Below are experts of layer 11 (counted from 0) of a mixture-of-experts language model. Rows are named router (the router's row for the expert), gate (a neuron's input weights, with its number), up (a neuron's input weights, with its number), down (a neuron's output weights, with its number) and show model dimensions 0-111. Each number is 500 + 50 x the weight over its row's rms, rounded and kept within 0 to 999. Numbers have three digits each.
After each expert's rows: "mostly gets" lists some tokens that are sent to it at least half of the time. This comes from a sample of Wikipedia text that the model never trained on.

# expert 12
router:588457446486611575567441504549517498568463544463533548366566468544496509443497475481503466443554484558509530453528506595520528530443363475485517572472551552491560567485514446506513541591494451456553485517567566517514498519506520558503517462597491454429428506461480489585526498542596407441523528508578485612503465551498487472546578430390
gate0:517516508575532605477502534536556539525548554542476551441609402570361452533464551518589507488509530501476438534532541417565437513488481464480540448478519441512569482427489464525496476507505422525465511454512461583525482441517523542455512498536467485398463479512534450555481479491551507507500456453510562519543490488507515506514375508509
up0:499400571553434594501523392460486464555527456473480579459532500477483526485457488450479470503480551536504472483488470494426405425492432490540540528501392461512509490487571390494411520577594499489531492407488504496457475520523448400485496441460458485527544423462522506380628574518559538431532403514530499513626435418471476444566538523551
down0:575470496520587555393535462512403549469479417495512511363410532569475587435501514509491462555414511506466389462517548499537469524536493564446475571485426435524465499562542523425513578486533513550612476434490500482573409540517502544467533458525541514536483455521559488570486508532468512473502431516410474556468601455558410536502523548506
mostly gets: " their", " his", " her", " its", " His", "’s"

# expert 15
router:501581440560610526524437527427510507478536481465501507404608470581548555525456463455537503481479625576459532546515477605636628432462540520481412553457519523444437563498608436476558456553471489426510494506511465495491494503521501556524529514564426414361548556552474413530503557609574461442566531518550541469500461539524496521551514496430
gate0:531507554399533456517523550532595463579453528454538484471505478453520496523485537542530528440455524511440488511543448563498543510588472533554429438639534496523520585521387362511395536468552428522532512434452483544503437642496494499491492484484582458463559546527610488461500483424542399491491458488441610484558585536580533487458470504458
up0:520524471496504521453484541559446530437524534550512505467492514531513496469509456489538495606550495501617543557520489510504397501458545401413499514439519570501484498426517593490421463530487533451492488502601526461546482532506459489496463458507451540530425544509360528568516553568589508515538514536497393533471428502496497520479497533491
down0:526430480607454548442531462579508516482481511469521517491516471580458482567588499520542497427517466554486496487548532396503552452466521433404489464534434481514446460417561453517473446423527469524484501466471467514503467485480507468544409510511452470373495465507470396565482501478423494581473547456532406641487476610447485486569502503489
mostly gets: "ov", "ol", "ach", "ino", "ai", "ar"

# expert 3
router:563516365473595454491400464335542427526479521572527459472522525571539441442458536439544448493521474391487543522566569466571511575503479407530481572384499519518504515470519535409582552582452444465525527533555438569481597477502520574559517449538501458497458514428400502487576466529690492439516506436571521550468436498482509548523464474469
gate0:588487465481560551452442532484531488491485547507514437528588430584434487485518570542533469588495483530526488507419555401482488524479496463407481560558484550517546438501562547560480470481454506484470492409456430330500601584437524482508536506454551493417423598486467484503516486500524396501502521549527481498573378380533410474443454495470
up0:564405522497447395514475460523488533454450480428477558515538591451525492404501514469481554599538527497505456467480538488501479442490447469473483468517577498599442483473501550545553570527528560512503533497510479494466512528556496505529519524532506559555436503517384519552605507543478352549550468502488430525521564580470394479463562505461
down0:476589507532522545440415413516505427481518481523414486463545502550505427476482449494521443385476496544511525510535605469431396490487428565480475582507504496560627425467498441502492512536434477496487464496493505476402526532528529458521560524496565410480551561434492481582537483507448401513461539557461473492490546488544484509596560521518
mostly gets: " United", " York", " South", " Canada", " California", " States"

# expert 1
router:517561357500499546504481455489462497548486470464490550414571500511482473421499535511455523459503590505385538447538544533578496588448495449623510570431600490436535449560530434442517491545505554480566425467574541584549570470487505500510572456477466408511565616482524448574470616547516424465426562509534511584433474473534463561565614491460
gate0:587497458458463485491497515431516613558522550498560467518521430534530578474479479535482516454562552576390562522420513601504504527572457445562486567455521556521548525461445453440453521398541378509489577558456521601553512556510474491441547475547485466505501508530507441564558551479497571491490537471588630471517538467504507440514481499507
up0:527569500487532563502434499485520476550569507506490475403528407552502618553475490527423535433575594564394599600495562593472456567578492478528495457477548501464555463424521409576530545401542461526429521580564500514526570534421484564433458459472468545555401457435543485512509578475464518527553398443470552490411446543436547408522507526558
down0:532605453527522518462526558590551549530551478493501469449514503460532504485534493463401467495575551490460551510434560433523468442516472610462444388521478536511444422587441503404537584516514513409463567492513492507587578537468529539527521486560520519545522484546450498465467565455608447491518366505608551450514519553503512532525469513577
mostly gets: " a", " an", " able", " important", " largest", " significant"

# expert 6
router:517484505492536507510464411506408552504469476509577507409540577504479517504488508528479587462485553455421462488466538525606562484395578518594434573485505507457496510522543457486536492545520425490487526550503520509485487521398443552506515498503531524430416502472395454495542502485620446440521535466606479506506463560624430568439486442498
gate0:476510440605597473528469536452547488605495532493459440412499571474464525483539468591463526441509532471416503493525371410551423481511536455460489509504417560566543468422491443487472546483509510478524604524518486525554530506580522580574536472431421420541604472474416503412517474548546469497338496365501447453486471476525510445524524546524
up0:517502592418398549497509448449423481376568420481472473564492416513510490487587541484465423518564504492631540479486602533481578468525441530523470514515617445420566484535531517430560430498462464520477468523448450443433463438456409506462431572511587533521412563545537479575544499443515517451647534455492509552442498500500554566440523463426
down0:649497512484454503481534483488568463463457409513565529562525537453493532545439544454603466534458448478484441480529482485518504536447376617553552347514510505542466593467479499473469530547521463481537480442462496534468536499423411504453457516537470374420459449469569390468439530506533446465511512535552503457478518482514501538608483469519
mostly gets: " but", " However", " because", " could", " if", " without"

# expert 19
router:541576401463517485573502398444395509507515510515552498453526381568489455448492436512559469498469597464483482542438508459511516483500528512585485525423550518435523457517513534457565506531571540471568539528510525588553501516528487471518463455559463396494483593489452491517568550572592449466484500438595516511495455484496541440604476496412
gate0:499577448399550507610488513500396540443502464484520497448514564487455491497499574453500366484598506516455466495549398444494496532578501433558539397478457427535534491505536506431511493537502466496483490501502501453454458447487477483430547365520435514511511519486464513519586473603491590550543488451464457528523501549408497520477433587523
up0:403536647523529506507491539434499491480565562475486543546441469485536466551532527487458511550405492531498465560541597435436543508558496469450467396504505492578520531504508523535562461518523505482551494516563378433475529510517418543512519562562374547541529468423568607579564460466625453498500477494476555503465464599608561518443508500553
down0:375466502559540419510391465561513542573550556460481450427476422495450438423513529506466446572487494519557508571498488465493491444505507516386566443377579504445585483536555543502504506564496526399516507490445477542462515529537538399515546537489446627486534449495435442496610486474516410472504477500521586539380554529419424499464479495507
mostly gets: " Succeeded", " Total", " Genus", " Website", " Coordinates", " Species"

# expert 4
router:553519470531557569465507458415442489533467403477542521419550468482547576479527412505436535534554527588497510440563496523603559575479485496566557480455525592480535462499545511544474502532509464467514465559527447519537454587487496459508514494525512519378485492405546447578529581599534497519534535519567466537426450543509503496505465529498
gate0:561417427508493508471536508571414542378491433494444542421585529513554502464479483473542434482454479582547507486555501511549477565559576503605562574512604443585497508416534564507393439502461470541601568548573417528505477543482489529489527526495520483503464492475413479590426616482490474493513499509481467493446490523586534491422573464539
up0:518477434521514465484615504495458460521553447414479515461515585462486525508513459471555542534432446505521510458525470483534516480585538519541468591623518488497575553527531495559483499480522595361422485440546569527458478514536515633404486483475467541543481451516517539536524475437452496508413456445481434490537444538526448583504562493537
down0:464574462377566483394497545562488421500481567484475453467610491501478560532524490550576517502524464353524583507421457555576485531395492572475494544529474508542511442483445498587488510535491495481503463526485503520462435525442488498527531434578572553509450480532643530460483529450537470464431495418508500474476492559513475529513644480513
mostly gets: " him", " she", " David", " he", " Michael", " John"

# expert 7
router:545605398570494539571454477445467459436549520524597456446514477562546506509504504576516428522554499507465482479513500465588454492488456503537519568411514604463529587470443545519509535544479499367533487500611571568483554565501479505510568439554500414478553523430485385582548600603517509445592420484573442583484505498485479553518459499437
gate0:521492480478529422461412509393482613411493484429465451507468357525580533480470487431556567438498418467493588642588522428527469538526498506543589494437550501452451532537459515486558561501467536441452465464492525506472478459425502444505457526581447418590490580465533482477572496536523423451541500459582533492478513559505441454540490488402
up0:523482453489485510466465500429537499453507468431426355507481453485549543513500560463569646408433535503472528499488451497568532541589504563413588505459463484584430524513509478531507541406449429445474506558476471582487465448440442447455468517631537434561520534457541533547499478600504556360564487404587501509526539537475536429515526490453
down0:485481418463442479556491531530529435505430523515466448445472446517500486565561540483507518449568568451514500566474539448428491567496591471575621458545390583455437429433460448513468494592533502526505453538465458517447582528603479465575454515532539477423485456468470503528589486436516422433540403518464495560454544441447444558418447534510
mostly gets: " politician", " born", " footballer", "born", "Personal", " Died"

# expert 9
router:460461385376506543461416423456486561465549477487546571472461483524501554545505511523530515469473515493525545503479577510552538478440470544571424633426473491474603555525525493506529551503581543498551472569476497546540572535523452528553514376487458366495473494510458431502542565478532516514528424485494534614483360495613518552582516418517
gate0:470448444523432609573516533419416511413482488516529503453501419549540544371550588475524484476631495415496425458584486495458528454626584447485502513549466531570484472554529545530450477522529475470435491555477464497463486488513533492459496588526470554536479508537557515453567495473532611573536495517519459544527512502526472506400473518514
up0:498534523436502456532486474444507461380487481537487484484566471601436587571422556458532496632520519465504489418445475382508498480539553560413544469495463506516438512515480480470488530499465536551474451583404479445599524496458533473600439514503517430592543499397552452516525535491447495530569451418409462438478450601532468490501571594499
down0:478473447522505451437478503477620478491560521482517488542514550544568551514516504485462463412456500556431441510590491538508437497504546521641492400473525541551478491452495505506463469497434433415486496437492489515508521545458445499504427510469431474501471461506520511523560625538418503433513520429471447523500433479465585509464522512502
mostly gets: "′", "°", " −", " .", " sq", " +"

# expert 13
router:483530464516561517500427363462527420509512485508559583467535469520539519428522546564619472531508577505418566430589555475494509484504468498536471530482505495503543502439531494527623576610573528507528470504586481492545520571491441479526453447508542415437469476433439499480556458529524568462532468539556548478483403509472493522559561470495
gate0:476439531492492443540541539481514552403450480486487515505539505496510439430488489520544455548464494455506547531500474442456460406477414458487557493541588589486646516482484462433528533496574551479494472471513527495515448533427449511607464554412564440451625515463408573499492520517537505520462433509437462507521361553559481494496519489503
up0:596492574464420533461448475540450480609579488587483512456452598460468545463516497522388569439514509548513399509554464538535576601541560557462495483452452456583370519526475458528420417576408527511469549579461530534514517466573490517524461470621440517494398444564536405571474474528565505475424478535442530506544541484442517536455449509406
down0:463463479502469508583455530490452516534579491480481560461437448542501606500558525471441497471503476571491600521582456553562506398575563534530500496457525586441402421522442515433450534477522465493484503516504544542528511480439495425559496537582474525479484495518530553392504508520536551455507460457483516531530501475574561465471429538454
mostly gets: "′", "°", "°W", "″N", " mm", " kW"

# expert 0
router:551529504503574476505417336550516455555482457553482559449569491494504489493467544525406448521584506506474499528480513516520536558489531564525413551462490607514525488490517467453611452530503472442596432529569517530481494521520472407508524401599413417443559600457396444512642531466486543513518511418563470527497470518588481531547548533498
gate0:444416549552511520446529388578578483473459466439526534539406440521415560466473507592474561450483441537452552609497489583481444455539457435542400457480504556430517490437379509505481481529507473444506509455515459440504538595463458422479546523441497484461505582453516483516515593480501475445509485562458566525460454569504573514451431473503
up0:528504547615607461435483494488517436504493477394510597551488506512531516540469505518494517470478446492376526539464473493499527511496462510556441432456573551514445560461399553423528574424528464442494504493576552430518530553532485476532485540470527470545495508480522529525434499564483451621466541574482495535461489544476501512425405482595
down0:459392457500543483551482508539577509508471566438487480461627562622592569502589485434443529490627511529529521574525442592476497519491436413613459481448525480442540529435475525417559480452558505516527514473546428468411550472488436487554464467468571535463440565426449541474558473454409493509586523503511453531531544562491443441449442431550
mostly gets: " Army", " military", " Air", " Supreme", " federal", " police"

# expert 17
router:575554588448500466577542409458444463599492484505555524476646497593433538419519496599502503398456553489425555514516541564538447500515546561584525533523580480416577541549521438415565587580505508508559420524508508555582588472501452534481527467582448437502523506448391469467483527552554548408541475425564498575525442459581423493583489456380
gate0:555533534505583457430504477415451535488490485459475487528460437586463539513435531527555536431556466449451516468498496530620482543486577498505545437529471481486566583543503595470516433533530515419575436456466481530543474522455597498571572458538545498570519517398486494497511439419575497453551475447525555514476480450521469454547469495489
up0:531552440492512517663466561551594458495424456492473507570461483407475460490504508405482492610465527622466472527462546407474432483527463432520473438459494547499383354426527468467402496425506392501503523535487478479493595556497396513504506405572398599472444487559508469475561556557473517498532489480536548507448523582434460463505460497549
down0:518470492471555459507514538501537443411490453573535518435569504581568542527485473524486410680502472606487508518478457441564460516539431494404568501420500494538510433500575508487524650476470491536451540495546524440424503525479506562497504474505471545407475476489427524470481502468460519492490539555413599581482506522395426538522596510466
mostly gets: " episode", " Show", " Film", " Award", " Best", " film"

# expert 18
router:506474499535519530578489425483569589497566402612514566297537501490524542474509506434538532499463502513486552528460543504567480474446447464574395569497535553452537484460498471487594573561587497404528464564491500594478490492522463584459513410533460462430477486438400473530464525491528440509482425441545471514451467509570460522478554518505
gate0:469607569609481539570467506522533537522520497457516461563473480520529575570496602518559494443466492410464530483492481478556484489480418475468448439580551451487457456515543468453517546539493464560580469445440502434607631550419558504375504403539488454585601510457578497459526469442552479554527535552560503573539450374488557513482573532559
up0:559445519385504540428463585428512493522609469507543503554479510397469479435474357533473411429488575493474493500424516473484494547530496558553531459407463437549453644458528522501489469427518445506515537505536465553429480498501374445530542597541529457466424506558494525543482514478454476511532572469562509547547536515397444501490579474564
down0:439507455573482532508502515545528517448377522497552514430629440551489566485334494502568466487430539541459515494485560564511470410467477518548472501508607487473497536521411605577552464499445432525487468536583493472468476557535558568483569486513553427534524435476519476466422504508509521402542556442498545573569508572419572446467416413522
mostly gets: " allow", " tells", " decided", " ±%", " failed", " improve"

# expert 8
router:473645383513598479570443501498480472475449402583480483444614571607492502525495483526490511463583516453502436445542603451569497521528519508594499618495497565518593496493524477495542548543520517458568423497500515485554508501508552500525483520465456436487550626427404456504570521512605480455475511498577550566377437505520437586538510519487
gate0:389509495489587516567421468492483487556422438476553495481519526521556489521445489475510464505523482595520473467514515493557576563471478530525545502467502487535497501414514450507484520528483477492428559506488514501437550432538510445508542539539565567467549566508586505547462475617482503534474469444610542598450628565509602437538531501537
up0:576524495584489557570523461561487472511421448436531444518495460593409430523471519527484549533425506544524384465490579546564550501511514474513539417585422484544445521475507517549538424521541554487553519510558502542468486569426446525496474449504626576525571438547484493419533588518640516470409536528427528508601474415553571467467504549477
down0:420454519403480635464492399554443524505486505421524518470438519482414454597494486551503462533412521542508461408600473498491490522587543486465461505474426519480485496428489591561562451473510419463498535446519536481485498534467510534561528518551454560523502560575486493523480545530489549447468539451452426449584564594459508535445580468428
mostly gets: " FW", " ENG", " MF", " ITA", " FRA", " USA"

# expert 16
router:500496464518599525493485410509510416500562428509512482428503542557481548495472530532510464538609521533517569527560585588573493548475470510616497493487562528387525551495521578448590484510551452499550547509479490602540521500406431564491574464499491411520502510542464413561512551471604483385446523488523526511441455529584449564574551443545
gate0:529439542508524501453412524435528463299567532458605535448482489486436561341517445528490475506552434485512509556502492458547559556523502462566446463473469479528496442493467524485573585548532523451513512516481509496528544495390424498553488525451532524487502559419482529503464539520553467527395504451495499553567422537485464506535438380525
up0:589452501506535571512504533432542436436503522501545585470508481501436530328515378569467443509497495488512485515474571454477404573434439469590523557466504465540503470548422513517603554539505480442548537485442485511485588418370448498522554542445460494525528590511558494504435582471514464510388450464571553554553511529473401446532483352526
down0:568516480416544421507526485552426473454485462512537511507493518471460544455546387549550592605536516502485510539588507519540494492526447469506645506506492500646434542487423528500502501478467467476496503467517552480468532499510503538549452576492499540491438555538554478433456493483549555533466446475539474447467573509491502494504587519563
mostly gets: ".\n\n", ".\n", " |\n", "\n", " ==\n", "==\n"

# expert 2
router:541523449494518481515519383315420468524490484542539539465526429509486406463536524528530540420525580530453567462513557522475573410451438488540407600463535586453478543545530486501561519449503456475547505541521546535501552483450510502487459398508451446359463504404504498469552454521478523473428565519531444567473517529501511509480504455510
gate0:420455459547449474446494481606533478471489514524419463461487440509483486578460517454496461539441527573532511542491539507482472433452450501455495512453578585508456532417482511520557574496487527401443514402516452534450456437591533528537466439483475521514464496459449494575576461527488496454486473499423539503491455481480517400503537557507
up0:444506547536458465406538514454471543451497447553453460401496416485491474526517520521466497516383536563540499543477492494474476421423483470418535495495473592498489515504444544508528508530507507496489522402482581544495505453554464575536489478525440491529461504527524566644555459532473532419507463528436505570583462458485510439480480521477
down0:536461516476501485481560547463496435492529455462556587503519474454445473463419473515499418573538472430445565515550494536479491475469547541514498452465504505491607473533539559511516441435481451499550448521526442468487502474553473557515544502478489492521556575632582474403480456444432442453494466481520458477419535536489430569558525520456
mostly gets: "19", "20", " century", "18", "–present", "08"

# expert 5
router:429557418468513593471451431501536508584504514556491545409604416521523512466440505534499554425488522494534538469515595527477482501485476487495441557418520471509549427502554505483531494599456486506559449435574512516484511478466493513609464494453475421510425587443484451571557480578564478515530589484591557526439474528474479547549599424498
gate0:433483550537458484451463504513581544563455507506552532446604538450567519425421481536590441512525431521534467548535478519407508471529458516535548522454494558515551357547409556430537475548544506506586448463442581649481521507544458409561502463554518499477471470467491440435601525587468402489470491468606516411545557495501454574489561394492
up0:437524495501571511423576530515532461505486447499561478487564499483547472415402482535534471531530593475561536555503486515496551555544477448577551463542513534397444471498438572519488484476519523521529440490416496607540530446519606396552554484539519500522454464544472621378374463522457502498493522548561479536590475516488465480523522531520
down0:418457456632471457503484525431447479580495534542491516505504484587534576521574497496507484558522525610475579441477480536428528495545571511505484378539456469454633476512419471541441486483428494425465513495521534559501568520426530477476526557502528506544463519498440470525436534635347500540509502425510467423570445465455425509514541473532
mostly gets: " at", " from", " during", " located", " into", " in"

# expert 14
router:533509480510537443591423457470531408515492418495494523484629424588506538406458472507529441461556528539534443462522511480504470448439516487478540603483568509502537468524512502429510576536576496485549435539578480561455590454507504502568550408526461395479464478454425461487575556583554493429523549419645455540380428413575480547537492481487
gate0:443553454525494531510459587515470487456515593492448455435572540580507457554530581538507489542444612459475501471557540602497535495560472406443550471488500519540548468579544492511459527459534430501489503479510523476480565528492491496525436484397431410425546434376463461473551478565556600542508593523478501527427541503451643557570502556467
up0:511515575437476444536508384502480543505478546491456483520485447469462482572438549492547537491565451464500549391421489416494396456430562440495513442500527394540573438491475543528494478513576469550453461508534510536475469469431522510519576573448503491437427508468531480451515496403359422501486498565561486543537454476504492541537492508495
down0:513520465459538538537507526489478533562450525556499343508582453398515489528551520551478468475388479557588490518376410561609543522554635531461559542512503501479601527503440581468518449538494538472488510561519502534543496557500481442465573471577435494442531471435521529501459479490484508480464537532584461500508492476511467488453443507449
mostly gets: "″N", "===", "====", "°N", "=", "=="

# expert 10
router:550481410454571510583508440431514489481500461551562526449584520490450500506505457538505549425524536473454466495508544562565518440430454497513465485425592535365515540468528426529514447570580486441536519560569513468525587539563500528531540438556452410415489589456419481533502591548499478304615543471562564575453507552514454553536497461459
gate0:506506548370576521504478501531454443493514565449592505476566611601557576500498517566442503503424522494581507542449562515484524506384475590483515547472449405535497438518479526539361427522561538453537477491478521565589517473535393426565542444606474551573523486473445540433440511470566481516481446417546519489490480548601501508514475545531
up0:497570411535474463517505469505505462430450463537503508453597440542511508471506488475456499481472490426418495463509486523525477514567473448613463491512485557525538475488461499467512537441480451520523441501443476544437457526487523481440510521409491531481532479553484522532477551492521501474548589573418494459588558458473500507400531441504
down0:492516568483501524461493523481514420496446440464451579534532527580463497533544605465516510503473560592591419654495497474495534504573473446498505476474555491471511483496586524566570488544465668485593495402438544461513481484533520444491516494517491427518563443453474492466550524530452452477469525550493512510487524473443496449555486579473
mostly gets: " n", " un", " b", " j", " (\"", " o"

# expert 11
router:493494491432528534493482328511491493548517448557567443342527521557472492448503493566558565463549478532566535515510575545609484480463455427557448531423529429527596451585546525509579603500515506517551448526486565565508568554458500499576599439500547482456546560456455437576469499514629441448493506491563498530550493531460466540520541546472
gate0:427439492450467467512494449520472536435469379525565512464543549444459598453567469515413519428534471608506510473460528564522563487434383542535515515566585526534464496426574473511466520534461610449515461553558435494600546440503594621468527456487523577464562559380512477526510529556603501563561595572517527571562508532509449557460449532564
up0:483464481487529492458470556457543506434497388533541553468671444466503556522524543472510496452414371511490495525526501513405444478480501525478462539513577495549390539352526448560488470539493465443580545427545480534508556541478523542509518446556530533485554498471510481480462566541567573514472504614483499478571530542583411508440547576567
down0:443545555518428488427401530589410498475522496514447628485496409531538585484546482534502459517442527480508469516517434536468448497499469472409470539604518524459491498461369522525460494461637510546574495537546484509440465602514492536529589460515448486530468588552424410442583565570505557508531475497550576473459524443559541523506533545552
mostly gets: ".\"\n\n", "\".\n\n", " areas", ".\n\n", " |\n\n", ").\n"